Below are experts of layer 4 (counted from 0) of a mixture-of-experts language model. Rows are named router (the router's row for the expert), gate (a neuron's input weights, with its number), up (a neuron's input weights, with its number) and show model dimensions 0-159. Each number is 128 + 32 x the weight over its row's rms, rounded and kept within 0 to 255. Numbers have three digits each.
After each expert's rows: "comes after" lists some tokens at least twice as common just before its tokens as in all text; "mostly gets" lists some tokens that are sent to it at least half of the time. This comes from a sample of Wikipedia text that the model never trained on. Tokens count by the router's weight.

# expert 51
router:122169159169088156174161140125155178095136140142174152086091150115102158151109120150162175115146161111160148114143082178179095166100095188139101147099169096095103122077124114118145139160155164107081089136101145122137156080142083073183093156153187117107112109081161153114086152142140126099120147164089111067108170111107148142113097184135170117166178141095116090147139125140094082080094144087190084108147071176107171147135122117140092157103126166100072140110157066180186137154074159
gate0:163187126181133143124075091178158164040077095126127131111100161133169105104138123160126133140144119136140150151124045136125116147087112133141089102075180145147115094091125094140116101090139133208088099131104123126084146102054091137150133110156145152157122089117108076112087153194091085202097180118120056136149106131123144131167077182131165108128168084192157164078136110113162140142128097120145127112156138181108152121120144110118178188156102096078126122098121167107129083102184124
up0:222153120163074061138064131144105125166069155128154154127117112101107106128117141145087141176169122114142185166158119114155104124154066119059123085154127167148129154102077137121179150110170138160161150114088138204110046141128124099142143168126157135183099128115155177191143190146144161100223157096143132128152138138089118076113189146136069113139117122172098103138121096153152072137173145169156129103149191110136126111091129116118162141106136141116149146140081146142123149129068138
gate1:170121160131133168144174079099127094129143131064108158177086095140172104072115155132069151102153148180157125085048119120137120175122050179132113104179155098129134130130109110125071129154152138136083168067116087124096135105105176103146110155087097171088102073094138098150133144089147125136089179086133124094150195119111112119136096136100124131145151148148137087102112138121091165092117175182195166148127102159099207125119090135126098102125126066181102151143174194131160094143169132
up1:101132106161170144118057112163122151137156130151061076130158112092161136154168167077129130140096187115164070113076165122115139127085112171134116111058162138132084172127131139123145077186077132091155148112135154093146105100143140167159131106121129159161208124173083129120076098138122140151149128126131187114169144121144077111124036178129109171119153096120169121160148157089118088065129158133108125120114119099178140132187118187169098116132120131135121131139144083177104181201060098
comes after: "19", "20", " in", " to", " of", " on"
mostly gets: "loan", " chronology", " Bud", " farm"

# expert 36
router:145159145168128118149144102133172172113098120137166152083143166148124142151093156117127160123188116136127119135147111187181147145134114151162112104112184119084100070027151137148115177184175118133055097126109155132114139066127099081201086165149129108150135111117124133098126127146112125150154149102048121113090142101103148112139145195136141126150185098077111091138151128131105105132079118062130138111172115172125122115131107125115110175059156176087074129080168069140191146186077171
gate0:113095148161125110154157077148140081124128106131203137186124131180150060129087134092137146092166165151114102163172149120180119144121130161162124144136154077095132141170103048111142175154124119109122175132088081165171096166086123121166098244106097164156179171168078115151103110152137138078158116121129115126139138180167168162171125141176136117170154106154062103142115180127151130123143123064124148080129107095167092110095115092112100174106176136160157104083107145142115144086145162
up0:140145131102112121122204123139162120112139165102091058087202157145125142144168115107068105127115107078083072128142125094137129155119091135160128170082149182093127140125162096087138094091123143151098112134139100163171133076145176112138186118093134099127093166150136112072127104094104095107113123166137124144128083063094117137140080186072168076058081142112106146122043130095147153099079115176114077125134119149135127158149133122130133108156103143189100141051074066166135096148083133
gate1:081110100079128140161142158120138146105146176113133126124114127107099133138096139069153194176111125099106028094145135070182173180157082173111142078172159159143136123124090149083127102167077089117133111102061139164146137062131149136107089092108124075152119169152124126107108087148100131156168176105122101042054174085090026153128109094109135143081125162136121095136104104135101068111112124155065133124139184084109112126118093165145134116137126113074127121106125116109119134128128119
up1:144147151133119166097075079157130133174153097105103174076106171118165108089114125171117102088094091088086127167128105137099109089088174115098112170071149047175138123136091150189137131154134163132161122155122162087150136171134118088158147173145091128176085116170108111097102081131190121097090081119117197173157071129197126094068141072115095124139103114060140147155080143134118163134133160054160129107112073163143139133113160098115122107140136079150101091143155124133118124102058140
comes after: " ", " (", "–", " in", "°N", " January"
mostly gets: "20", "19", "VID", "–", "18", "#"

# expert 47
router:164172162227082143156174113138174161117128131190148154115090152091110138131138174106134161121158108093160122118147115108171135133058081126099104148058131086085070138114092102145125132147111130118098142126086127190132136090132101058136118196164167148143084105103136103065093164139123096107083091102138132101119140097087139107136117156135161152146174109133066089119114108141092065108130155121128076114151121151075166190075124124090045139108163136085105133122166089150182141153082139
gate0:134122101121062178194149116173164178131178157138134134132148132080123134078093140149147134079192138104158087105156149068137103109109203099142113116026136082089129141165105134166137162136138108150137120091043045137096174122139106091180128137195106122117140100186111167139142129148145087155119107093136073150132132178170150119149147177124115123118101109099096145111133107129122121133075143138173184118067154068108106116079133132182126119126110156128089163131161111132063127152088132
up0:134106101083176141092136067092125056109109137175142102144112145183152127136119090122128131179104122056123118107100149154143137103144053034131173074152133163113107084105174100118137049083141186063086141130152168129183106070131076095124107109142109106091131187158112133166136104152107148134072098117142100123084125123123143164118132129094164132139095172087134098109135134126128142098126116142111119129144097178099195128169078132095121169100085161089139157198068131119149089133164166
gate1:176150156181159149134181143127118206156167127156146117101151100072143142069099149104185162093167119112124126106147102140159144143153090128099188073162169132106114090107120124077132128048136115115118126126099121168132162124155162150092086133148156134105159157087153127146034160102154126101083121134161055118138117056089121109117115137176153103128137074118111063160080143138095172114172161118141065146174131144113144188138118158148088121073135145080102135123110100158093194131169077
up1:107102108150159103092229092165115169173135116107121145101150099102142118100141134195183147146184158099079164135104108159153111135158139129137172105086107138133102137100165165088142146078117192098169078139149131176126104161145174130113139075158133134150111154159115117070132136110108085165133136108161130123114088139208210113105155109133064085148088110097152102079104120130099151096178084126123094164108058164138072127149111133116120136172072143142120086183128061118104142077142088
comes after: " the", "-", " of", ":", " and", " \""
mostly gets: " Ar", " Car", " Or", " inter", " Par", " sub"

# expert 5
router:122170162167095152175155143120157177091131141149172146082091160116104162154111125149160174110146158109165147113141080169181093165095098193140100144103168101100113127081121115114159135161167156113075086137100147129137152075136077074179088161155191113107113112082165149114083149145135126098130142155089108072108169109107147140121102188138167111175179147092117092150137128143095085080097142091188080103148075171103169148140116119139092159103129172093075144117155066175186138156078157
gate0:179120145095125168126149109164098128073132138098090135190115152174112075166069144128141139124113159111168052150050144168172154169094080149110080154153150128088125083120128168125168128131107143107164146174126124095142093131122123135168127121131141178181140142193120134171119134100159143214135128060146125099070120163117119122112135117128076107068126173165110076095165146133104147118093080119116172149132102154159172112177164132152123122135074190140113097096150063174161196154105161
up0:068100159111080110128162149118125111151100152141156135182130121078174110060058102146125135142149110119144169114150102196077100190149156139098171127120080127171115144140128190083196116137148131144167178094116178096128110144138135105116158153157101097050118177119100111159136086175083155091125105154124108096116115141180112140173157162088165105160151068169092164131108056128124112118143152149079134196094091112193049095071136102096100151094116111137120154112136113105156108119138131
gate1:150151145149126102106125144168032081112110131145130177163123068120063166162151177158135133111118122124141113116146126136133146128149110140190099089151158130088124105111096075112150143147170197137101110067125118110098157175042150110135183143157099166217106117060160154152144153128157160134104133140084115095159140140100135196099099153101110101181161106119138094093122083183074082108096106146114152188081077173098097109122111094103144155127109152121085131153118069104130067147126123
up1:070126158158135150156088187106189140117135193118107143150155131120133164156080115091174139154138148104142066131139077077069092111132116098110154134097116110143114161086146144128112100086107144128125054112085135125092209135153131088094122080144132071141164155121095092090151185110167074078139142132120115165140115174119151176150126124124127132130069169137134110097114137098175194119074143072172060156137106172165101128097168170162169142020091134138106138111128132118133125119173114
comes after: "19", " ", ".", "20", ";", "\n"
mostly gets: " According", " Yes", "----", "According", " Daniel", " bass"

# expert 30
router:161126118143074183138110122114157211093118132127189110074125179162122167119083147185170203092143149154138156197159116160177085172075114165114070123074132073104158155110128097147142124167128178122044103137154117173096175104165115068172110146134184112123093136111150156132125125170116134099121108106100124090144137126114123165156130162121201157145134124101139108118133097157109136072106130101157114107115097180072145146107137079135117113139118152144082113128167075155179163182089152
gate0:214095146170087141154128150115116150153146143117172159082092153191142103121109146078152166144135126107125127103113127137096129111140156063161142152097161170118102130178162078120106124108107164080096091079108144119148087118157117141133117152109181163092101081109083076150090141131090109071073111180130124113158128130140132139148076163189178070154201138155169148055187140105096170116108137133093131138171168099097163084134114122151130079175142075159163138097132155157102129153064185
up0:133142111060148102079137076161119107100123140115149149168142104114148160133169129137090147082142155168120117149054139094145139192112103183121132066126111151143144127130165105161210115113109067143189162132127096204173175137127135136117093107123102159096166127078180076097139094174147129189185148084148068099094095125085080151110163107083102151161169122071115100162126149126116137133093202172092102136171122095120136101094083100129087145081169143093167113107128117150110148169135145
gate1:083172162108121211082103129142193082141088148146120089153140119120152150156165087115150138064138172140190133117142181183137092153117128171097070130146212122113156110114094065213088095109106121098143142178126092079159164143133056132134135148128196108171097092122132137112080116096160089176157116127180139081115119129061125116137159126106143124063119085156134117113087106122102124162141093168140099136098111154137114196152133141161137135157181101157079134116134135113137177151125121
up1:194140152106110179106078114166143134109133146106133100072089141163136143151209164130103189124118161144151141090128201190137127169106115129085082100137143094123085170091091130169165094108134175133104149114146118117130142128101141120159148133156120158113095113166027104080085107139129079076107108097140108100084138099095096118165118105117159114036074104144161097111096083106150164121149121136156092170097158145093116182157198137159113115194106149181118146152178136137153143162159157
comes after: ".", "–", " ", ",", "00", "′"
mostly gets: " million", "′", " sq", " billion", "00", "/sq"

# expert 22
router:120171164171097160171159138120155177096132133152173154083093161115108163157110125150161178114147155110165148114133076174180095162099104195142100146102169098101103130079125114118151143162165155114083084144107147121135152080144083076172093155154187120108111106083160151108085147140135123102128136161089106069103169110108150137115103183129168113172177145093121086147144123141092082082096139091192082107147075178104170157138119115136094161104127177103066140104156070181183137155077166
gate0:107181164089117101090120174164150147106095134150134101171087090102158165139123119115067157148083156193080080100151100092124147137050123176154109153124144045148069163104101088153066091132132116118128070165150159117149149076121106189131100103062195144105138110125159144184140127107149127127121104100148146107148144110076109147138093098116085150182148138098106093110168107124077137049164125093113148141183102090107082128136106120152115092199115123119143103086127173120177133170114128
up0:133132109121112119108164124072122138130162125131124131082146117114156125125165081143193148129094143063127114177141117060139159215121102099084127079117141183183123048092142128121164146146128155149122167181122175159097105117125154099116112127171111068089125132140120115118091116130087147129132085157172078123140138115153166044098158180115165167164109134156143099146089132064163167164129151070176150184164150163084088096136146153198163079084157169112169120159087106114086144150120125
gate1:129078123091144161104119099087138108122153092040102144129102188120142173153138143126128160082136091115140147086067163139144118138165157142094147152115105136088113091179168075085148051182161159161163109139139213163172096091048135115165118171117101107168131118113168083145144170165121110113176190113083075134131161082103078125185080120119156150112131110116117137131162191109138124138110164113142118143142107129181149175099114096166092125143103077086113106184141100153168153113098135
up1:082109169084147159122131065080108111150117162063126105116175138104104174115148212161134121167102114114177157081151036066096138079134150136141103128151147097086097100212134161176123098153154119132172124176126139124118152122064166155118112109111153173119122118143124130064120143147146062101104119136079131134102115095091166155135106109148122148194181128062094128084113104166192119139137131148137082187132122182070156186145168109167106128158107123116105112114113094153130125143084122
comes after: " |", " by", " as", " is", " was", "-"
mostly gets: " Dall", " ±", " Coordinates", " Place", " Memorial", " rear"

# expert 41
router:147130125157133148178131141100135173103174162113195128061115151104051152130115111108114155115110139100145164094179095206138123131120103188151087144086155097128119131087079149127142175143126111177099125142114130104145087091124087113148126101151185127109125146099179098108067204102106119073104110174097097094152169123064159154139104170130145129126167122108137073157152151115133130141157129135128115112090103197078196103108114066123079092077125131119108128090159092207177171148129180
gate0:083133127158160169100138163106182121104147124136100065174125131114122172165131124085133108169129142138135192128135137144119127086157098179134163112098112143117120089084060177150159105141208137160108119182111122149125058169136163157180079074082167108181178167078119096118158154107173074094117158093141082114168143107100048089101155100166096166073154136142095107145132102130150151125128129202156160126153114109116144157158154082147177114103114107104137088082099177115126118118188098
up0:079105110136133146109141153127142070131186151174130092209123101121123150124059187118158133165210155118123121156130157125130113106185115146110138129123121077118120070143129175144131099141128123168164122142095164182113056171156086163197040101099164147131176148074095133125082188144106148137131127117139123106118148102067091142051160098152123181094146104149103110164123123081161131191117124112162137114168116081169162171140181125145129118083151071118115108140158145155131129098171092
gate1:110149155137163146087111117138128182054092158100154169101141137115158123175155072052173097134094154124165153172102146099120126108103198163128127134090142087124097115135088087090139090161110093169119151148125058118111099042069099069197128143134141125131120130119131106134076109134114132136116096181125129101081110135055162067081094185211156107078117103176103137098113159123109111144133170095131130128100113129131154106137103078121148093089128155126092121158120164142107172100056137
up1:158159138179123114177192147131115168084112121117145151135098116092133162138180151129172050138121088164145144132155204128105129153174089137082134093093189063111131150129103091103058138148135131151071117136141106118102125108113115083188153154130087069110140135169141173137108138141119131162110142099121162129057130078081156113178114140147124097124052140095122124078150150154105117193150108059099106142191074106151144079081119057135143091151110102120141134135132145159078095184140100
comes after: "0", ")", "1", "2", "3", "%"
mostly gets: " |", "',", "\":", "%;"

# expert 20
router:113139169115123168137172152111152183066209121129118154092095171168128192167096120142180166143151126145124124137160114115157094141120134146112078166156155101136107144079127090119145105154204136085085111132093117151134129128167098086174112175122167126129073129080143162133070134138165134107151092150083089132113200116103139113170138206146174119156167153103126077164156103168055099090108140097151121131159035161094126133132110061122061106126135157115077117111136100136174103134137158
gate0:141094127173138115154115135091110158155149145158160166116138178106094150156125118159119151068117096104181175150176066151132142144082145065098172120117108165145137140104119097105176143139118102140151108154083103173151114155097124079150135161131179064161159177162140170135159101092098125143105143101093071130145161100128101049150112182104120086177100123158080113104145092190110116110147137111132169213114144163106096127193075145147132082112099072182123122115099102124100127035082126
up0:123094151121126120095153138143129075086117087118120098133083084077132112084105149144114140181110146091141130135043115136115134106131121117103143152147168087103157148090162161173049114105086110135115093167152201102172174134178137172103126159102124165140106140130139137090130136125133140196150149197147161111098083105077084198137164049181109099120102176114204172119088173128107130116124144153129093138108129187131148140075142086156131191153108154088113192152131072097105112145170123
gate1:134121185119147118150147164129083173101075174139108116106130134111117175192167184151107095148178076164158127073164116154142121120097159098156107111138206022142097161107129182114154130144130069106125143074110134124115157143139063096154144120181101099110135148102168100132129090140149180093145097143133136144140124171109155143161143182149116114154111139129085171143092189185134193141141092138160158148124093120059158159165117108161091146170088168061181157086104115120115091108133105
up1:130138170065147117148124160124100172112111201171066105177140162099169085194163180137141122145112105134144189080178142108210151098111173140130135138101161057108068094112140156183143098201088145083079189094181167129095150157117098144113104115115088110121170167123162075168118090141145176118148127148138153133099143156104069183132146169128143099162133080128131120153113166119114186149087117136132158137090105143089144157131133160144123117182080150106159128067136139115106116142132136
comes after: " ", " (", "–", " $", " −", " +"
mostly gets: "10", "28", "3", "29", "1", "27"

# expert 11
router:143180127105112164107128152127192180136136158157161161098099156146069142202127151152120138110137133139164134121116088136180104133100095190178119144119130111072122108080148139109137163159152136103068114148127153144134155101136068063169096169202163140148112148058151139139129148125113156109158126108129052076092174121101173169146107163162167105186159143082098146152173100096121111079116180129190094082120113183162120132159148104154138161103121168130134164122125062206160173122119131
gate0:151169104084169129144123149106144139093104107219131088058105131161162119172095107187167117184082130135086181068111105114104165142148133038129145102205122144131126094098153137137114154122101127184110092140161160171121125158141126104143165119148124189137085078150186142149109113121035106118133103135107150139105164060105183140109110162173171107142073147097090106115122133112116160134060166073120143068140113131127112138128125108069125096128123095094132138127172127158133156088083094
up0:159138049147100117112126076208132143145145176093128087153171098142093085149072109200133059138097127127112139117097081128140086125106141139106117087077101147124118116166085104141098149165162150125142120075126110124150126061140087087121183125199158132136152085110171131157144087144088094077079125081080126118160138141117115095093121152166105131133158156093159122132150124155106154128096105166067124123120127152147172150100136130075188199143132152112100170112073129061083085110086189
gate1:109152091097162147078140160146183150137170130121174168062099151109087161140120156098094139124161169136099138204131136107106133124114127156190157081081110144125193104113100130118115208168137144147101118138156110136147155088220131135108140145156122148226164146073149139125160086216108123108171129109122112148099172108137149150087106119101188130134137114120133148151123087091112087135146115193114115068161142140092107171143168119132084101120131089132152144126138107186187155078172074
up1:128147192148078133150150136126141149171130101038140143198135152102166082132094166138119169142140120123159089148105113136167082094120104117139180122047101117175141093140075119154207074170091149145135176162132196125111095161123123090073106115156131161148139109081079133148095135112131123135127155115153184118109148098070141112154172081060072197052095135155091137146141081111131169128094104141106138137100117120138143141141118129141149125189190153077125174139127182118104141160111119
comes after: " H", " W", " R", " L", " E", " M"
mostly gets: " des", "ck", "unk", " Los", "itz", " Book"

# expert 10
router:129140188138100161206134122116102168128169123100149184080137149090087154150121068156150191105136108085102126139151046159189107188080123148135111113093208085118125126096089127107128171151145138131082091097141115131199126100143097091189132106144166110081092106120198135117106112186134122147170143160114104106111147152117108166156140169114175113128143163090119128142164137144141074103085116117218168134154089149155170156151165128124125156104120152109066144146151087161163104164101158
gate0:116142053126134084100133088104131131157112151152148119135124189116134119096133082129131108101078119152114093086136110188186134087088183104177148134077184170112100156100081144096114075149131130159119153094128100146162163159120139137167160142097160079098081057109183164147128160104074147128161163119078122102180136146136127113170120144133147171103105122113097073178128112117070181123163047091137132133087103130092106120095141127143144138116148137123126155078106038149226082145109114
up0:174097164130060165142114068120156094107118145145142126075102139145129121107165098120113144145111091130074126093151097107130097094146104157115130143155109131092168121088101159128108121204091181124046194075155063152080170110149127131122192129085174161127079125145147066081162143103066146121146152105116093132160164065122153150115127100117118126159144151119188127146105132124082184153060144122083111113035100104111095150153166129126138165083111097153156108080121146142105095088089097
gate1:081151185072092125134107145143102123186172122175130190134123122068170127133097117128140100133131081215117061112162117141133071088110111063140163179138150156107078150128125143143159133165085094131133155123129169122111136124164158111150177159137180184195097085112200127088145158141150085070126107146117098115151150122187189123129104141130109066130128069108143108169118142086131152154094151171150165086079083132094144175153108133122130071092118079128135096163148166106171137163138139
up1:111150119179140101105129062137104141156162175157137106129085069136112147153080129117131175091106189176140124134109079130114119150183089109132152145167189118196066127165110149088131130098107098112165156175119080136107129124139134072125179134066130123124124111162092172164152121175110168160113109166116082106190142179109123101069142112106125112112132125164137150199124121172178173132138160057143108169123146105125171136101122102191075175123116051174147121148179152191156132124118093
comes after: " the", "0", "1", " a", "5", "2"
mostly gets: " first", "%", " second", " third", " years", " last"

# expert 19
router:098161156138108182173123109113165162135116150099143124098098153098104136130153144142141186093107136115146105095133093127191084175081127142103037157113180152128098126083105156161138141161169128152092121129103142116158105106121092061185115176176231133111103118090138129116096126152104135075157145143114102079073125125058147129139121153108196096206152049087152067186110133140106083092120136135164091133159082157102137164120142122136090155101126135109148161077143149184163124122117143
gate0:160167143129100160164145159181148174196181167118131120140123148126067103115128111132154153119110112132152101096083128119212165116172126130120075071136135151108080130101115119153143142117199125162101129103167121141111116163174116118068102127151148121073134144170106132181101133132104128107144132158210085057142141097086130129128104096141077150102149034093107127084125177117092097101144138142148125130125086182057110148106135106124132082160152095139091173101176141178086097086210109
up0:140120086137132140142123186131163138039156116144087080137063119146111094124142107117103153159131149172141124105067120086127136151152171117141082164134134137088118138127122138097177120145201147052133160109122143201083130071127135125159127134103088106125080098103093150129182145052081135087122148195134103124154092167154098142115098134144073126162065141076092128158093085069151044115114137088168166115138150150159127108123152134102117064176147166154132167104133133195129160092147129
gate1:110148174182099167168133160116077107076091129117122142104101137075104112170177143121091136060122164097120103145105094142122094138126133100186110100123186149106144123048101081109147185151159142149051112118147137146139093109160125130141102137142108128141114148122109123161129147168080130155201135158125186117132090179116127140052082108123095131151109082100162142115066077095142114088109123182126101079152189155103134040057122134114091073141111080135139169122167155179136150124105093
up1:119185157134069116139098097118108089184082107064118111113101129181138121153165079104094088113078144127135078193108129131114096168097090129178097111060140128136183151128101159143074170150149089164054100152219095149127126124174179125202137125149125098112119083091131118126163134098137132081123146186141148070122122161133113116054112119207128159107136036110120143115175110112151109168085136119094092098142161098115101122171131119114149112099129138153143158102155123165147141107147144
comes after: " L", " B", " in", " the", " of", " C"
mostly gets: " Dan", " Mel", " Den", " Alb", " Sen", " Croat"

# expert 54
router:164131137151083130121126122078133204132130151156204163089063150166185149140076104130149146119122151117159142092149154109102078123117137105138122099065212131141120108112127115084146128153172185121112153162094139174180131029158089099147110126101163112136108099118151111132087125163142112129123137132078088102092172069109134165114149158155119124158134101100148088178125070166115120118157133098144080116156099163156152173122090104150063161120086166098100137096172037167163142174108131
gate0:113130156145130089119134129146170143108167095123159146100134098118105088123149134128138143103117155168151085067134147114165050071098124123160155178065093044171146128141128055142158137118120110142153191141072093150191135097130091083137126168136093122116145130116227092149195110138153183131118172126141106128132101165119126133112118194127165105071162106099141153074157115157090170109152114172109121085201138112112168116059106113128119182159110141139076079151084132156100122110164104
up0:161156111136105111168120091139151105120105078184138110133155202063200174157124129122117140151130131089119131133167164110091119089165098122206134097074092158088120125184145125110130079115131072079091077171130196135099125084144121074100142153138080099164120161077070095070141177133109133172122196086143118193128098061107116158163099125143108137128139105094112137167128138090095122134104145137142094107098188202125171132120138106161131122127124089123052111099143105156088123138120150
gate1:139168152107098140047143120142142084183116091172125088100125106134134161108033089090106118114145110065131183083181178106192177131134175188208127130096089104127081136103120110132115159100124154141131113142105169143129176101095148113145093140137175169151126085133225109076139164131123141094166137198097129140072142163164147084137129143118143132119087149123194115133108157127114109175132115131125148089168128145139124140104140136128162146168134174146119132142120124204115129197189147
up1:148129118110167198091083100096161188144233109153122143151086116177137116173132147110100150155119109105114111086137101135087127129134127047078115143149150089149091130151092042125174123124134079143133182155087155078181125165125137123169115126097128125066106140108122149180185152103089072154083103171098149174126130197176116124121086150099099138144158142145175121134061100104150099092174084147147148162137126112124139121160145122130090128129136114180130116158124114197198098112099123
comes after: "\n", ")\n", ";\n", " |\n", ".\n\n", " Party"
mostly gets: " ±%", " •", " Density", "-", " rece", "illery"

# expert 57
router:142200164159112169150161127110120126078190160115152180103140130135127148156079111134180164131183117134126127066148107147158054172062074133160116106100198104140112155118107146120131137204138116145102116153067172177163131098117106135221108176159152156073105090120164118090078199116102144140144140145121126097082132078082108171107118165120154149168147087124120139135167126150146138100154163138156095141165125178132149152105131086132134106119114176148065107100170117153173171147096163
gate0:112198147159097092081126093121161130142111104149161106042121166105109108132175119090106120110135178105209153150103140122071131091149125164121110082169153147161124124115114116134074141129150126167191166141072115148206146136164100123115121136123114110151160155144117078139096091111045138114119112057123079173049030152155132123136086171115168164125154125101140121100133106143116088157107123159113113165154083155151120152089084125069144090099158155137082126113096156133110067094161138
up0:165097116151098086083119170114133136153152145108152090067175164098060095148195088104064108108138131131188113143138095115097155107102143152101144105196146107181093122138133111184143177145163119142190132114100155134159112107149110120094112163141166065149150116118148077097109143070079116161178128110114137125135119135165116133113149161106151151128109102194146090105131131186096165133104146162063096118106137138076175183093049138046099114135098119148052134086148156075125134117161145
gate1:155098045129125086093022185147125123107166156087091078160120128126142117127174099089144150160084121104117119186146135094149113092176124110100105118134126133117145135112080085109125135094069129168151120061102151122118164116103138151097152135135096099114132159183173133171159055153157129100114112166140126114128232146144125104123097156184196086148161120134132198113156134174158123146131108153164098109080144138068116121103164119159094122118158188128178143133177146164189097146120128
up1:158178121128161120177159178091071136139150155160174099136120095113174128163159098112169164118095104114141130126096211099124140138147172088122133142133170109136124130088133165148148098160070094093139139181085129101096134182152129140093137059112119122108058108120103111218110131139100143114150075139172123110122184105106138111170063094127139149056106158096150121132148135108152085144212164043133141150055132181158135140149096149160083120114126122107145069070126095119155109096112118
comes after: " of", " in", ".", " to", " for", " on"
mostly gets: " the", " The", " his", " its", " their", "The"

# expert 33
router:102155194135093191205166124125130182101156138115172158133135150108117184139111155137109166080109165097175156085175095171151091139153101181117086147132117104139072142119119103156109165149175166133138095130070139133183080095107118117117139151158164157141135092100158158126122150161109179147118109085099119104114190125064135163180046181093148108135110093120121151137120115145092118123105172126186155112175099204110170122123128133140126183079138161134096124117136082170138156175105203
gate0:104188124133142088128177086128078170099184143110127154136118141160117178122143174131127152138116131140105079107070121100140065101142089128135203075122106076119073112068089108118105132141121145103125130152148131095123135129147121114155090180158160164155087116091118083162130149121088130128128165102216142156120131149084113136161112088062186139123095127153133097128117163095106141152127093079091135125124044152153168091138151091154180166079119034137150097063142100141128090077189103
up0:108096117101106157164122167145131161144129203152113182158162124154173115132141108116122131157096210104094165152108069078175116139131121134119161050103136112145115113085045106140086110093137098123137109118082106163182130098081107118142121126173149142154117104110154138222134195121058149169190120067143126113177134166111074124074115095118120136070108081124132125136105138143154133089136201113105138086090118170118102112061154075129105164096128103124139124103132103151082101180133107
gate1:138104127138204118144133134156113174121127142194094148109100111115180131198158125111128169186096141127128127165097160091152127098172153170148106132160153128155140095151168102142099095133157101090104101105138133129123109110109102106142144119084086136051118052155082162177169177085113111108134141076146139113147126086082112079144176152091149068159148122041120167097122058113086076056122142131141184105084140104142195147149128136164103141145189136119123081097102163140128139179098167
up1:176089124065134116094064154164112103169112094126123138084153132146136238140124165113158117121103168144027066144092099077207119134136176123138021153084160126141106117123148125085138119155105175086111138084126131122112118100105111137136135134126171144108147063143129125122111132103122086064087145146177142181162090103119128146167078137165156164134118147138140138162133133131093132144062120144162132129075094136111147182101172133166107105094113102174115065135151111113143079104135150
comes after: " |\n", "\n", ")\n", ".\n", "\n\n", " |\n\n"
mostly gets: "|", "=", " renamed", " titled", " called", "born"

# expert 23
router:114152141171105113163145092080142161087125114172144183034071137148148126159078116176189158116168142121156144139108094119150069191119097182188122150070165130121102135120109133109092143166133128088099102122104148119157139106158110078152096142170180138099074100117182131137088143159086120150173161153128124119161205111114145136110134156086198140175196100100126107120116134125094088089090123089183148072132044135145172128087143169126147103121142161099103112148145093151139103146115166
gate0:174119156173079143114125085092164171144113168174154122096081166190140105177135083200182148135089130083143146173118160151149102072198086164141123123142077147132130135135127138075173142171127115117154169157131120085154150155153145084170131177152107092130087079158131141144116106122137167160128140118123125075160141071183121191109124143078127116170229070148162098127106117104152112106152093139121107104123047166098141130147164124162112119132111116211129087112133130127087076130119119
up0:133067208121110108132152155113103100096098192128137172204090157175127154174113105101121128088163118077118094145117054174162142140141147141154139158093132170128169135192124096109132152108112112166151096137065120159136116176116128086132152109127169121106106147097146171145130083151139145134126124095144086121210117102127127113175089119182113144191171129201135048152104123155104145121093129118089189140074098144172125133126101163107129071151110049130111125137103125133158154059162088
gate1:118152080072180095133157153140055138064135112149217099104099151157191188141158154137106108096145134122138155149105100128155094157113137139164141180096151172150123146121094184087136181133141146120116166104091141083145098183093105082171096149140132168139131114089173138119084116189158133182128154087165127073120207125109153127207143120161125113152114105133119152155125115169122094043107094125174137185161123127089109177107121086143087120170142098147166113135124122119069144152095120
up1:137092170096117121144135149104115090156103140113136086119106123114115109159074087156127108102112105125148142140094105103136130082144104134098094142092167150206089103134191120134123178106151164162156165213103120128136188157120128136156156104134071134062104106105111123070087140092143134100148123078129064125104096153186095146127130100203138153136107111145124117092092174115140206200112103137136137133078072135183127119113097118180107130114111091136177206060113113089122088147046155
comes after: "-", " |", "|", " •", "\n\n", "=="
mostly gets: " Location", " Preceded", " Date", "See", " Succeeded", " Total"